python train.py --n_experts=64 --d_expert=192 --router_score="sigmoid" --balance_loss=0.000666 --shared_expert_gate=true --init_std_router=0.0152 --vocab_size=2048 --positions="rope" --qk_norm=false --tie_word_embeddings=false --init_std_qkv=0.037 --init_std_o=0.046 --optimizer="soap_variant" --schedule="wsd" --train_tokens=1801000000
Below are experts of layer 9 (counted from 0) of a mixture-of-experts language model. Rows are named router (the router's row for the expert), up (a neuron's input weights, with its number), down (a neuron's output weights, with its number) and show model dimensions 0-255. Each number is 128 + 32 x the weight over its row's rms, rounded and kept within 0 to 255. Numbers have three digits each.
Before each expert's rows: "gets" lists some tokens that make up at least twice as much of what it gets as of all text; "comes before" lists some tokens at least twice as common just after its tokens as in all text. This comes from a sample of Wikipedia text that the model never trained on. Tokens count by the router's weight.

# expert 52
gets: ".", " and", "\n", ").", " The", "\"."
comes before: "\n", " The", " He", " In", " It", " This"
router:217132110176170153120061136171104105159131195145098128154141119066148185077130047148139101125117135104152182121117174081148136145115087151096141138150097136137143132103132184118129131131160154166089109122088204184197167150128157112127102155159095123138099145140100113106119058128143162150126103111118126173125123126066094135089143100170143137153123128132184073149113177135115156181156182093139124134102130147168115095107147164151129156162132158148149150080119096152125109142083110104088104107124112142122153129139158140091124103220033142120137139057153087145102109115113144131116144111108099110096119145165070133106123122094077112137170105083146160184151156111125106111136096114170179205105153148141169104101159149131074035164093136183120070132110076132095202154182099
up1:081076109143155135206057128154126067183175180131121131158149165154126111167142141135099070154137132070087142149108180166169110149136056131081151126064123071083171037085118158126116066096150188144079111086176059104146165133056122115136110085124138137151084140117156117103144115103087104180151113123173148110186120154094136118138119142187177101179184161169099138149086121114140129118154191129104157141086121083122125103075112190144118109130154188134107132116160090088125092143074141181145126157107114128121099118133107131102179120109140157080159145120141087137049121129125163169112113118172117099144159155081144117131066095123145080096038167142147166112167148100133100129107102135109131112078139153147130137153168137103105170111103145114101125097061104118146116111127144
down1:175135170111129182080182082124123182141142139156114133110118105103148132157086186151160132138105100170152110157181076130163145074096140144208163164161153155099087145168118139161123173143100080085144187153080127154162127143159193110120158135175191060091141106144153094122156102094104128119098125163127100112085139110139099128066090122151074130094165126086139194090127130136119194120168060112188072150179113096197150107096112093091114132191144126145148138151118147144179172120172169084133130048169087094156203155123081099151091118151142120170155168112171136154113097170120117086106123115096101144132120200139117149110070128127072156129137077150117118154125074149106160116132121147139089154127103146046152105131092104153147134120137142180117118188164140158134129131151148
up2:111124194123163142172130134107136147142156140103091050066179125164141151094095168153137121079119139113095183130109121131151146118153095155112174154205107162161090093154149176116127099078161120138085113103185116165139188089103106110142140126178170139092084151149119160086176114109079114128096132120141173103094113138097171103165127127153123144161112131159131122095125124172073101199106129157154167090167142089080063149050136137119097097125150096088113140132163067093098064189104106104142063126136118165109110191123127078140166152195204143113107179203149100089088119067156190112128132123162125097149176113092174123119174125085102138093087100102152131104097166137079113120123118134122125150121093161119115086169146109108111174155123111112131137093125188158106114070063124
down2:125134186145165144126103168112193143211158196149198101105127114064112134158159144087157111148103111143142110124160114140103091102127152185120066126163149106116138109088145115091082180187153121129131116149163151086145123191145131157170126156127108089114142180133121078155113158129070126134158105152133085150169112115210123094115101109139113160182197107116073134162082165137128127087166072074112091102158122113144143182125080198107097122121119120141137165089119113117180157127099137147151107192109123105168071137169115136087117161091078100117078162099140102194192180163139087138060110135126153132096140122154077112075078136086115089131155120104106171145154087157145185090126123095144116146079226127118155116095132158133102135072090148141137123083135104123134135176146169
up3:127155133066158093161117029083110129150133152142088174114112103163153133117087130044121118133067127129108164121178165085177095141142124140074157112118145150111116179157150156112104167170109128154128141149116140116120139130156118103058115126111074140161122155112157191098131117158052052091095126153097104082127153130096139139130127103132151097103160100184136123141089127166103133145130153046136153035156119092047116112078122110153114186124153104152124098107115108179145175115095156139152185118078085093113194078106157148123102177115136108147171184154147114158113104078113119168138158113195146150156164149091130141162134142156128114143144072158079156134104087169137136146103187115152141184157113126142165131148157110140103084103136143113179126080069131166126049097062159
down3:156164169132132089046062078155086085141118125156084119124128175143103129146156169164094102148104163106109118163103080099120192083093137125096116129112116175168181155123153141145075119120133163121142092094095131140212113112101121194167135126095144125131174192132100177128131147155130121152127103122156124137166136072093149098139101091105110085138138127127100167114166169120151154120102118097063155178084061059118097090121082091118142164176123141116108068038106138165094148116126092171123080104138138137142136110093149076177114102124192169115098144144102089135094056123139127178056167105085089120180118135175110148106108077112080107132120091154166112036164133115111135172140140142083150165198122138096141119098131119131100061154108159111111129100146110110126151188149162
up4:049150149150113122159122139127152106099116065166118125108034150113157089094110120103136128088113174155135163109108101118195064163142095136124161131148097111146154104096144140125066140168111156148142130093100146129139107072068130108112116141201170122137051138128142114106127155113155189144119119149099133135103044146077130110174054099123138169078159085131172118203125198141166135152146118142118107091140038153093081079171150093131126121155174108069111109115172144121137180100120112136123142113132126172106121190141082130120126158154133123156127121081111169095115114104120139133160124128167182109109133151142159050183125156104150141106103074131048142152168145097113156117077186165084142146166145161108119130222088112162122090152118138165158159171128177096174126102123137
down4:152093092161139117119118113067091161135096146087148150164112129175123193107068124103109140175112140135128094128142088096099106097169147103113118099169135164163131162116123127174137143166154135113094124083152156111212114115116159127139129133130139090184083137119149145134131103133081155174167168163100111147104200109113137184125103150106071105195121093097156109172154086125085054067132149117120130133110101227158143064147143176107148121156077148176108129226199059129141137178086096092095114161144127145121091118142126166132085148054121109116144155137108149116172144118165117137087110071120107135149180078182113156150147156144148159076157095137138141098086189121121087147159125140047108149075104119141154112126145114107113177136172095089099135119104074120105111203109085
up5:118110112198157150142061122115135093124122162185095158121142158185147165094075104154123125127191119141176134160083070192204158171161136117047170068171134132189161151129097081071143101141107112169190119087121119194145141150124100112163081117079127123131065132133093140142102134148106091169110151125127095109135074149105111075113219118120093092094130123150140147106114101174100057139129160149154144154132091120103129123132155143130134095169161110105130129110190131108135118104053130180150121108116129094143162145137125123141126133145123042150118152086122145107098143148143124141147148200114155091131098158066096130164148127078090130111082082136059153120195172165110151155125115146149133095138159063131105104165069050131127126113124188114134100102137159129191113164118163
down5:155116163110140135079101130158075144111109109112115141180172151106189094136109099158104155146094083091156104092135184136121102130128095111142180108163113103082112098141101102137101110129117133093081142064058137080120055123159122080106163145183085098184213166161172142122123151119144132094178123143184086188119154105137133117114064133130212130070088153083124093124178138134147106095144148056143136121103097163135104151090170166127103195129134153120086143097107096121165162179146108081089167158150157155144116095156145127121179121097096132080126122123119146052150123117107182150069141127106125175153156135177140127147111144081137128154126055118122128178113103170115130152172133142140106160080107163142214128151102120140065091123075104117125210131143107093126132066076116
up6:120096147140158078107078154082150149105111169122140083142086152158086076145199129146122143084137083150140090095167122148208147202137118136083140110139065133178127122108103115102146211092061150133136112123188057132169096122123117147126112105132153087110127107153131091131125097178104125181195194159095115125141123116113133100167136128141192114126173144201162165122095093119115147147175083169160076120132122138131144112175159129180140127160106142109101202065141129121174152117105102069078117152145092117158076134107105116158144165189075135127106139171088167119113057145145101107136099125153173139148140105128070137128155111100158040114165136131073148176125180091119109157113092138146085153142104128126093141140138101125191123092086115140132065086111187126152168159135171
down6:141115136181123123104054098147151117114153101127147128125140113137142124086143167073182107105079222109118094093111120074176177146119118097162132073158154089122142153113098152093129148157147105161160146097112151155093117123124145105141138132135079110125151101172111124130160128102151164157164126158161107207086184076124173161156145111091063148088059210193176139140166133114049154092081124082101058116128162105093139103165162100126170137155138048102152174121165097155123158128108095137062220149125174118154106076127120182152117141166117144099125148135093195163122107139135117127107115091117187161165118130141099109106175133152157083110137127100082123129117133118187183089131073133100167171132145130090100153135152150149155120122137148137124070063093128122065131166130097
up7:120136123084132149157134160103152131145143152085126166099128119189139178080097123161082102116118128129163143152120127141131086137099141071076150126164163069053140148181188113090087082077142186137100143121130144100169171136122113088077094046106155084159117114132086100075109068101106141159098075132185132155166100181129128126096091057090121107097093090191215087142139072144068173182136110135074106138117151124072115083093077084140094099131134140153106132164149072102156166132153098149106130137161099157124102146115168122150155143090112124124123129140122122149136155216137148142180149194131113141163118148130141175116095211135127117102110044148101141095162187151109105131182129078129139174109158170134155130156149096145117130093061137112110147118167154099122132121135161
down7:115153135154143167106127119131145128106121117094135202108146160109099134067107125106123108122134221128159183112125105103072163118106110149095144108161132180114151161081123203140091160073063105072135184160146043097133096091142161127119116203121120117170176108095127126124081156191152163142101122189127122135138075112104079155118112138164162146102146168105103198162138157173173114123136118100176157154099130166191168134100107173156104154060150174112129145131169172083130137182152123074141159125132156143165132094125153108132178118110156143106105118059156123128085057151150138195146129075164150170111104108178108141139132084109131095195154125158155151172095079105082185128145132144139157086180169128112079144140105146145191118145165134112117131177062126152105121118148102
up8:103111132125132159157079075090104155109125116116113154072186104137129180075119150110111139109123148179147114122152119143145123133086091156086100115131122150196167130122140108127116134156126156110109147098101093082144163128111079154056094169087157072193124156155159081112093130161077055145080152162100120129104078179097140119138145123123134088133186108221185182100108164179126120131138117161152165107110107053119164111122128100159156138110156158178095063159081055169138145159086101141124185117054149105093128067132086149096095081106114135151138190170082136202122155091124122084133079139130148144157086134081156070124118168107124105108177134162075120073110140130099176150135151119135112121193109150135132089117171126154123121110158135087107098089077168119134082175092119
down8:074129108078129074115102101174113054083138093149131062080112161106157107108142079140117124169169110180108060135163135127132134127170117163108125137122065151144138162143152087124111130130108186119122148112093096136099144128140157117147141087126140090093118204084099115132116114206109104144116091080093100125180105176127096127180152151122154099141144136133045108149124144083091205077169134109131067160138143050099091129099135086170154139143196200143091167045136151150112097094112141133103143080128108111084107117148110137136083149137161152128134131116093086087049160144110060119118160125134143121178189162131120139098108107118090079104147089177171137071113139195104166179120130143122152176192098135088111119078124117093165177108104153073115131115101104162140133124140142
up9:119125097183128073179174123110170116139178152092143076124056099167135126115105124136052094119051153061102132151087113176157104110075157177140143149145062066092106033154122125093133130209126127120159174124085136093070174138071069129166186116142115173139124107132173106135098084133138140152134087071057118112089146118088119136110106111159178186115131123119154155137126164143097113114129117180088132147141173136123155074123176091139179090133138182126101144141088130108167082069142167157145136147179137153113092111118117091137114108168121114166080100111109087181088128088154128149162105169178154170140133154110115113070139094158143105116079147128100115129167121112163107106082119159154112150118185121128105039127117133137076179123163139114139111114129134066159161128116127
down9:082142109162111136157132089135096116103143153146191141126087133133137106162150145156117087115142173158098083125127133086114226063163132114163081134231072118096100166133100114163115172159150176115102079123190143127167159119161098105135149115157113093111136130209099070124115158143076118078134124164115119142107148142107163153143123133124129084149101156169121096088143119134119178147133200111032123093106127070117118134145128116154093147104108132085073130173149093157079039161122104171182123161148172136116107168134147139102145132097104184100091118113083120138156215101125123129141094162102066186141169148114125120187079102132146149150098177099096120168103120098112095181085132163098096124119138135101095156086092139116121204133127131131147133214095153156107126140145085
up10:212117108151110158139084149149114137160106148135165128140090207079105152133126126147127127056168148122143143113114081143160140118099131112116102055108110156126174129166090089156135139114091110133063124139131148066138128103135147165079179051095085219177095098148133075133091127135094129147104178125122138162134125101108123089135122142164140124070137100152121171102122128063142172121112108090183075121099162128138167108110142155067114068149114151073046153157088179097106107125092105110157104067140108105157073111146115127096182152123102162176159104118116112110146126085173104114144112217150144147158102080121118138105132079124152144137125084097021094150119137137136065151052096103132105168149093092129155173136144141139096136086126104114086158168112105131127102157200141
down10:139094106138080136211090129096111093066146125166161103114112111162130110111114135153146123083113192106154110151117132083122124139148202067078166139118125125137159163176175124132097123171128164132145154121104182173175072123150138126160096089127199105136126120109115143128143128139154126117153135146133114083143098104161105101108108069164106195189092143110143085085106106119116187115153108126069163121206140143143118102168132116180109130184110128140148131125152120162119136115085173121154078088109157162137165120073127066132115147135156162094135162106110134119089081119083137118137128113131130127086170153119163191196076149092200173150089091079124112127119141081107171133186145209096194089140089073096101119122133143132157175094054096165113073176104040088116145112148113
up11:160145077105171192120064097119141140143133155139128162129139132098095160077092077129099080170171120143065178132099178215124172104107097162132136121095156127089130114099120144102132158158169177102148110115135181190071153164130133165095113117132140181135112085081146082089088103136093159136113144080198113097069120174139105142103190070145157126132139066164101162146150104162103150133113148063111134146087134159117144059139149173147096096151122174128121126116156152107147161088129127173113079126186068075113099114141128099117164130104092109192111153075126097103108232134110145163147102109165109143157185086104134081163156164111121133116158134141131144078121185149094067120134152139134180102201153140146115092097142121097087167133128115080067113155123134132139093151085112
down11:141088127057113079086157116145117106161085124132114081106140101103140117164121119193132101110121075170146064090170108115125118111142152152146149079137116073096142119166170137127110171163101164156066083138080107115124086135158138103091098172215194103103127122115093158145102177140109103180153161138121129173125188086149144091111124106117184168137094139145130106133134172184174087162175107114153110184096098159107130126118126098173168103121165137153155105139077136093093072117070051100113103149152143134130151102121141067150118101134138099165148146141132124151123174179119192135132098122170172062101096147099101144134090138165114148148123156185113083118145147094180124100084136084108111062112151188147179162154128141138196148115137114149128079096134193163052200076123122
up12:133109155113128142205107072135080125107144129094148146156188182111147136109152100134105086134186158138147153073142105149169164167107125076139140095169109056160098132106136131166180145138136131114093122143155083100148196116141099136136181144153109155108142132101114115159102130133138128147115104124084104123106078078055127182119157113196124111093132134221154098124125127125160147149104119131119128129110154087125191169114154184186102157162038132095129107204103134093149172168107089124072115145127155152085065158091088125152152191064090068122134162082172123104194114157117122058152114163101111129151136133117133132143121191156161125085108150100131141132176150134095080066131095090148101164091154091125134161131071129208164096115080111091126116105142136143148139130149203
down12:118156156129104162115086185132124061097127154198176085120128097102140120089143191138103153125062144144143165149119126074082102118113121054143085125125092097120126162141159138086097145159152091161106158159101102143094085132126090112093126102166119075133157136210186063090133168044164072068118165092038131083166117134152146135130155107056135148131155129104142108109108137113132076128142124143176106107162180098106118140157155109141176136130188104158128177089160095151140141124116126163125085096115118087134163157186160099093161113176147138110146075168092139152130102157104182163159141094114193144145084196156127142085157062117153115151149083113137154069047124144076142152114120181122113113185111105115148145077182082141115156119129150149144127150120153160137112117111093
up13:126062159172198131193145084163115124187132149134127069107126118126105159082128152200092173126121114083136157124157142193145152118131125106156211045163139154164147156109085140177140136164127115151145122073111116147122139089122190139112160132181125113104169118118128131125089157127126098134195175033113135153133109071071123133159070097180173103141164140164119145160114125164090216175148123099166142087144169191089131087161148092093125110133120074142166118111082113141141109097125150124060101133116137145122142199127109114128105195194117134116141159075146111129172151174148112142134114131140129159119172199104103122103195133141193079175084105133133105201168119122140097139161151105119099144147126142083131143120112115179109097171105101148135153130093115155158150147150100
down13:145134132104101129182180139045129126094106153172186115108129158161031141142086099090112152149140188130121081138089149130074093171178123133167120130063128119115153057145140133117151142138083178110099118094133132185119142151100099116100103136161183140159125141088122099096132222189153138106145071170103151141101106151123123164129138126061091085094149086075178080159110110121054119104106143175142169148101172127129113165124167106175106135125131147134128085056088143157156149104158082161164145127113079091149106101189151109086103093125117142129159105156130063132090137134100137109108201147070116155094110116100065147095142136137145131158123116120111127077062118118166106148113105126122132090142183169156214122169145111143142102138144126186120220115101115137105096110110106
up14:091137116134143053170119157172112105072139193145126118149113181152094140120137089149058132176118140077158147118184159134133153138146144177160142134119156136126113160074116083130168078121108148112129128112124146100112128132165192092078175170145161121091114115149123093124084063108158149141141094073128053107176088131133137067118103155186128150116117153134157149101131132110111089189149113158107161166112114090146151065090163079146152201132117166171138164125182149066124092171124152149087104099087127116141143149226123136125167111157076134162135165143094057121146125119139058155150107139099099163109116097098081124113144127078162082122175166191102069063170135156137136097144132111110108174148173111140114111140106101145102107120176091126060180088113053148123127096169139
down14:055136174168144130112148120117181077156136100100207031114092130137094156189137138170120160118133184154098073186112195173147128148133148147143122123105165083175133144132129141192143150172083128123152094104114114095160119123112135124103090125119099129094111181119158158177119151195134132127197135091079155078072109125107116120098122109200126147157102163142123144118193124110149095058177107100117185174165151158142102112113196092118084126129119153114109154130112139142093131123141151114126049138135097180127132129149095166098147125122129101134133131200176178119162174096102096125133057144109144158141163098123077166117089037147177153136137112160127154156188080094123183151097147158150116152129121139112165110128192196149126103174102113147126162108107146081129175126130167
up15:141102106114127096144112099150159142095080145069127075124145130041095164103050128131109097111109084154082132103161145097122172131107059093140165143172141111123115098133061074082136135127137118156121150106109067098142156104161156133128054152113156122128081137116107150097169041113146082144184141053096193168119174151074109135097166119148140152082100122172088079153116067163165178114149107113138147171125125155130170140135141151111168133156128188089110143090135139161187141092064162116112125150138121156119179112103127113121128176131124081132149068044141131165123120139169097111103091135129154198098089150093124130169146145145130110147156147131070158151131096147129087116150077117146148170171129084027142070183117114115123139131096107180130094104130089146174154138174149
down15:147150127109117097120168072146173152122121161140134136120108095157102127106150084157178087133140085088150099118099104172126125087079071169084117124125115065100133129165127105153145161145124078223067117116096137094105142118029126141119107128140076137073144090130124156155091183080139098126090167109156170142131123182076112148125110148075127141180132188110187121185098131134131151161155086131103128121059150175123160136087113135144084145161102124103066146112103103151147117183149103116103085135069123227131093145113171169052108158107095122092101118123124085160134109080111094092134164113131129123125136155137139119173084123192092156150157112081120144133098103119112118135109153130142187190096162128157110105043102088204151153159139122144138127095139075088131116157064071
up16:165078105124147115179119149135123125116127140095125055110129125132138099089097068122127051128095070154112139152173099149157100146126082063156103112171079115163113198097162121157195152126033092131136149195151085145180149139157111143061123058127136102086116141125108119114167115080091133157137107134160147115135132132138100114118156088168115091141118184151169107120076129104116147138145131126067200145121127161072132105114123094142107140160133094110120125107103106111162194117176106156082130109141136060155083134137123158094126160093046090191083113171136108186127201181124128128105076116115103145126112126138128069165053099092125142124110124151185156172136078144133130156162115083137119184168128120080114093158124132179085085152121072136102152136081085113150139100108068
down16:100165165081085125131115135118115102144176118181173096090131110154151148144169170133138188141135135108128121171113148129092112145122172156127142079086146122113108135089103136134024136080202156155106127105093153104116147113099126097176124167149081144120130090158171144147120169086132106134153196129131138178083113136089163105171143105191113162088104182115109106127185168200112149168145128160122073140154131114099177153126143165127166123112165107183148113112154094164056116138124134148152144139141066129075179121114103103125162116157133114105119180085111081108102058114130090106121082114146130068225113110107084151140170119194193168117156148151074095094139158117143118101079128184098153139115113046180145113106121183146137150057125140148203115117165154156115170140155132
up17:169169145160163094183072113114168133139136174114146166164174144081164090103093057154118109114137141108112170161149149128178167174091128141077131106156087159155125178146161126111087147190150136121093114126197118090155131131142164119068062105142127124192152172152135072080090135148065143103131211195142150115172172144088168132113133122119181146109132154153106123112120124127133123161143118088116160068152114150055174104154145079150105159154134101178129109129121090176143156177081152090133183120152134168090157124106104137102082143114112098148153146175117100170115083078098123103110117121154121153166177125108128179134088169137093126132143148120046119101091166149096135127062083189164109162162121126115055119125191122128097097087130134135122107084111170040086129156140112
down17:116122127084094093163123092105145095114129102138078158175074138110130180069128129127129125125184112099104138124160120172135082139079065159110086106155158205129107157137169069107117090157163152154182111141134125182084102114092149156098183120141173176161140170105114161165108135108083143162044110084125154146212141116093125129176082132195126119085121078116129179091187144132188129115094129087109138105083072127078125104146128135116153174135091093150123092099134087124106218126073146121095087099062105101125165058115137136125127154100108178125093151156145218065120099135100065121123143168151146133168129105106137116117141125118099135105135146134115183112139154128097129142146147141194116151122105175114100096139102109116074109152104107157130154093161190208140090150093111
up18:109097132087095129203134113107105104104114215110120133042118123078084077112134116154110143141168160144093159171125142152187118153138140101165125093150138109156151085118127203170136147086100128144161128145183094144121153165148102101158091118160190168189145150108078113134090180124186146125115131115092139138169134148138133113162121102153125090154162086135129082151081173094111105142148199089100167155143111103090130093114161129083151087200106147130169151170166139143135186124120129202139162085106096074162107132128124147104170162096111156183090153063113163077138169187133122108151155105059089160171117058143130103093093198136130082113161121122121106129144179117112090078128084130193069073102112111112142097128108114138138086124159125075105109098082139158122137152178144
down18:148157193105136092108142098160156135139128166148124091195108138077121143135093140161109117157136137122103109164130123132112094121141151226110078122097153157081104115080108098157169063117093125120106101120161148092157134066059102173111160098111128116153146091086124137134133085134123150091200084114101102106107132148134145117099116131125144096157080135168162130124092205124115082096135155085106110138110147145095125106172116082066150125048160142174086169090130104063122120163167088162135178175121155215110178158141118097143078123147093168137122139112127121138076156096170138104124113128106093116124113170090097184096169178045140096157135156127084146121201106122100147157130159174116079112172169093163121115144138088124168156077088123111111156165124213125167117063130189
up19:132089144088120142146148065098133101096156137088124087131170100108119158086100107133094125135114183144148122198144150117138129102083113122148167080145129090157139158164089135078116163123113122144090088137122104124137152126159134125135115089137092134134136141091124107169135158116027140160073136168097135085118134148074194076116159147189122136110152111103116168142100116157075118090152125135108135145102092104108140096147126176108133135158114123071103101115188126138159174078120146150107125155100052140159054200091103079154091132056086070116136130082121106145127090053105188152122083147141100155077123162065185098097161147105156173210157176158156128136125158161123148123111095088082175163176143088066126090091116114183162089132120092110147074098102158045129121106148104
down19:135164103151097148056116144179119163163131176134135135131115095175105124064156135059210165126144054143135105080101118093122104135128165185150187116105122125109160097078155146132121091124179132146098164111066150139128121141097087105096135125136159112141121138088146154107080146096146103143158100106106136139088129069156081143165148074155127088099043156134155110128043168097146072148099167130072152140146195098073122188167148094141126085098135102182131117140095125120130142138091069142074118151117123116100141086175158113100195120155128156119142126130157092149101142134162093172094177108149096144139131063168061124166128108153114113136076146120190098118125138134123107173158152079203109098131106178160093122137117131090087124134177173128077151100143109203113165065133150
up20:163102139132165116162051133140102098155150172117122079139138135169077187127099164154095084142156141162132128131098183165126133090153125066087142152168137057165147137175100088139130159195164147095126129056088131155190130070144128112086141152147091144134062125087151118120108167154070072137115104136196086095128084116122086147167137133172133142132117101118104082154094120118166112203141129153078060113133137151117135118104167128130094064132130141158149160173150128118093167091113093110122133120109133137135065150097177110127122178158096108143083120062143155100123139130136137055140117153132060105175152150146119130141114130127187122096083161087092199151170142144086109117137149109159060158080058154087112087090123198128115110134094176059087105127140162102104126096116170
down20:125125097097147066159095152151119129129162167104102137098098111106139133107072079147153104091102091111115183123200098116140105121125119130104115070086101184181084134112157163093127171108092136161143093185149166137110148150095124105132179092125158138100147173119120084110086104086141142114083119138104131144106162118116126107150087142033165117116052137143132166115153048121120091127097153132159154090167122128159110098097144122076101158146150038150123151115125112143120126097127145119149128223142165140092181186161120177156146104119160084142140129127130124075167165122158154196114075099102110133113114185189138104128183151096038118179141134137060082108094074147116179100105134153164171202114193143134143185145127151139105146135185109141111106181127158102099083123170138
up21:157125155098145086130141127160088133112125170126114131083058141109173134129159096139129096129108140096090186104122093104161137199147078149094130109163119118121103138086140114116195173096081147163080110175136131052215141081100056123116109153171141158097122109091135108135131152128148081061120136125124087193149157133181159126152156114143179100145130130138148118108156110172097075132122141162095038040115158115093151162060157118129141166143116109125145118115122101091170092059131097135101183111138074103113214112206144119074111110118127098120160114146149086121152174124186100164170091126154176109126122162134102117136152121145131080083161075106115160117161133099156139109093152140133144116128089093118137073116135137179111060154086052101147175141098136132109148122175067
down21:112089084152110114177123134131163178136158163110137121144173169064044158043100146159197144116142102145137162097148149149163143231110094135165110164149110080130119193094117175039113090141095110170102095103134139171107183146150175111110124134112127155141091150065126084147137168150076166195142149152121110137110156160139085118156121122187171144119095099120132112153128148131153132159125103114109167134136138081120140080090172075083151148152096108134131150126176106067154126086159133154155128168104120146145095109094085111126109166167149117124170166098107144131139084110170130134077136117130113123172183135076133106105056078071164110151111085110103111102097141105084050120161177103196125108145153146085184114128125182167140098184107118119150095119123185127134122073159140
up22:124094166169139122178103163145105079102141109164107152099074158182154106096148099115101101112191153107114183088173163159088111196141112132133142110099151181108057108136105140070104088109154146100142138147203089106076116188101130110146137147041157139129116103151153141144062105153128186140103123144072121063123131156088121116117100116167177143140144118133117102143117073104103175157182164130183148168161113103080180174139141126175145174137042136168090118159171101117085085164091129104113104112157163114087124094161107076167128141142098124206117114108153111130105115150151195112156115127135111165053140142120130159109117170149081139141090101155105107108150133144081073107106087086140126152121199134092174109133121055116145158115109105089123157131115122122059132137193086
down22:102143165131162169146153151145108149159102097163105158152135161095145112188069109178164114155072141089134101162092092095126153149133141161132114121123081109132135132079131095191148081132083140138107098113106071149094125156091167062084147103149088100099142110075125168145132106144129144148108095119082094111146114156067144172139096147133123135156136134142143071153140119146144158103150202144182095147127066138145148112129209087083138205141126103120097128121113158070136166182050142165103112155098114106076088142148132146096095104102127141162078144098093202137119111118084178103126130142115170104084108061218134125152191126149112135167132094147109055145196075058155132199126136127095128140158124094132142145203133137128170124152161113110052123089122168126130113088150084
up23:139091144117170138152055074102146097131111140117132106163082084117150120125164157097128159163078078151169129113107129105118126168139140171117153154141144125132152120114149090155121005135114193097072164148092128091083090123129129124120121193111187131214111100077144150123132137114143089104142174123089105123125151146099153174157047108181155056127142136159157121142156147112138105171173159137149119092140158094096163098099143125116113160115189117141131117137151110120063139151085145185103146109083165142135141140115117106107116183118112153119181139154161133128134154044166042091183131159162163148156084165085093137164140146106100084159127074100105132147181134176162119140142107101114104164167176109189122123179143141163162151156094145078125127043113101073156132097127061
down23:119146138105131141173076053143112136085145146076099115138180177085154123109104127153073183158089142107122140146155146115151144142142154112123158124135141151105111172092124103192095180137072148076082127095168061133099162118186136126159127129147154155116184139147134144124187143151187126164161129146174102089158117092145101079146101058109140064144069072126171120173099031133103130133073154052141141138098108078099132126082084069155157140095160146103124146182116115173119106090173141112116117107155142156131106080103139122111070164114195154087076107107150106131145152106157152149100100103151102134180162109094111035079132109131093093141172110096135130150038150112102155143163118121078133115167112139145158125139185129129105167140087129103110179170111141134091127107191114
up24:132182110113156029162112093077139173098139147142122152136128117131092063121094129095123128181049074110110127102127156131158147126096145165115171126176129120163056094113091155093106158167092140095137101113124090107103113152193114170094127133120108088145044152071105104111122091136094140165143125101127169121130112125173121146137124131208138200110109138160092070134141114136116154166153104147136144073104073114105162125128167159141133061132121139156077110165116078086121140152073124150137128121112102120127143133163103147133092102084117098101170092175069120199119079154133171135148167090077122165233115118089109073129158123144117140098159128150078099177118115100102117171098119117162048072126165095162121087153139137135162144151134153083116153220138129081121107165158155
down24:122094109153163116090121139187113132114178116164149188104132115118066119146120145122178131102144149128107134139152137181123094150040137186066103107179181125116165160103130142058110133160130121131132130182091156100115138122162147151158105072176099159077203134147097157096158119102141063083124216183172097127134113136066087154112159123165094174196176110159066184143111115112118120080142169088134121090092130064098106154117074168177143150103124107080150135095147163125176135145175128145157109112115161156143116108134104115159089161112121104124140161110083136078092078119173155127135156111153120122160098171123153104106120087115109142213127089109092160125157128169120121153109092145146184117097104111086133158098088100145078139147159146155116116144165095085207182093171181
up25:111061139145171125160108120120136129113117139183141111173138126137103170167144127214097147157146141187089094141149117142166160132122149157120111128162142103126195115159098091092133163109116153202146124093143063145098133097132037171089076131110115124102112157118109137110124171087147158127103093108164079083082044083117190138134122138138164131106232075119119166141101107179124186150133154141219125112144121108135122117115145157113126151109139128169160153119129122056146142116111093092126162097169146183127068189108149158063132183057152087134123130145151163128117118111165091147113191169122139164209170165133057143154116124075065063135092095076141096119148103163163117098125088145145166120140102095121136124160109152096135127095110119139145130142072119158089136158141141
down25:088144113104144103133115133097159149099114095129147127156163118142014097077124147180118081124178168145091220176131130106114104099170114131075119099171091229116132154156130111120103144157101106158102099072127125136126127094124137143133102078130130111113150197114167157101105107130108127089136135120122151127107119143123151142129170118124130094122191133072139136195113155117104115069142138121175166156059092156175201174148124117158131096142116114156101139100169114178111181088139131113102164129162127149128207144099191096099116138102096142125116072090147112151132095097144123079131126177184067148157110142095077075137187144121145129182121151128087207119146102149143111170176073185156204143093132092125147135173106160119121110155087094158089122099119107076158103156097188
up26:155139126167168118159073131123147128105090173114078080105123147131111083100120070168061086142114130090145139086072170109212138132133130163078128154080150120082136146138125174135102095132169136138112119078151126145172182141063164116107158115079160172132091108150091101133123111135167086164106139092162098159185114143139182120183102105106144067136092090142141121099135102100100097162146088111109115129170101133109107109116130121125097098131137164100098098173094095103192145138074125149081115077174081158131144130222080097190092119147112124095132108169128072125114123108103182125070058103094089147142148146058168115095116126116135131137146119111107126175114149139144148148132119083140169107047154154111101146209180106179082134133129155134128205082053121145067114119149130
down26:149138110126127067148182093102117177162109103121187184179118114150116113163100180093184098074111134143136157133139120174095151073082131112120158189122162152153106073147142093160186100110130112125176165148096155122093119136142105125115105175108180147165096133113189183135157087122094184161113089127154129132124104108087135168105079146130057163137149115141074144113124151152191159073142171095085149140103155208121158158110125145088185163092097145106163160139117172157084122140134139149133105120123035097229129153068153133089149128157172150129091107157144142150110168094211130174118145133077114083111168154170139116138158057145102160098106149143085115108088123135124101099117156180112144121082193133127124113087102133113163081081141124100121129174115077120142140148088169
up27:182127107128157130164135137122110117120157114140085147165112111129136162109135095105113130172106082161172157128128130165123100138114104086147153100184102111119151097176151119091121099085156099130098064119093132120088160120094054160131124132068103136089189184128047140149155105111090137176100208157173114086146123075090110097115103151180073161113146139103179132095147111137122183122131147117150111116139096137156136172137180180162168098090158140161115108186138167050136165150167124164134095063161084143082073125132051076052143134166114144106121182108091161128182131156121153130192114132191155148187116176111142182129136111174134103162124158161164105115149150106151105135122056156161121140072117119077087091106139175165123109109142109132127083106121133086123154077062082
down27:068143124185120124143156153116121079155145196059120070146153136156150134109117169132098094113097055156125131097125125137134116198105176117084090142176095102124091088108115075147126084102121129144082130158119067141087098113071098174122162161108120135100084116150168048105148090105117101147118074121173114127115107099166161148095189098080117099100180159151136155130176099121151136088116146114152098097093117103101197122142130110144140134107129178131129146127143090104119056148152084077152184103133152145139154159139158224151172108070098087104154159085123169167111139146131123096159140097126127097193085150161120109165106168205140123102127113082183148139184042087155133155160111131123180110137146134136162146141115132130096122160090166198090163142165174113100110127147064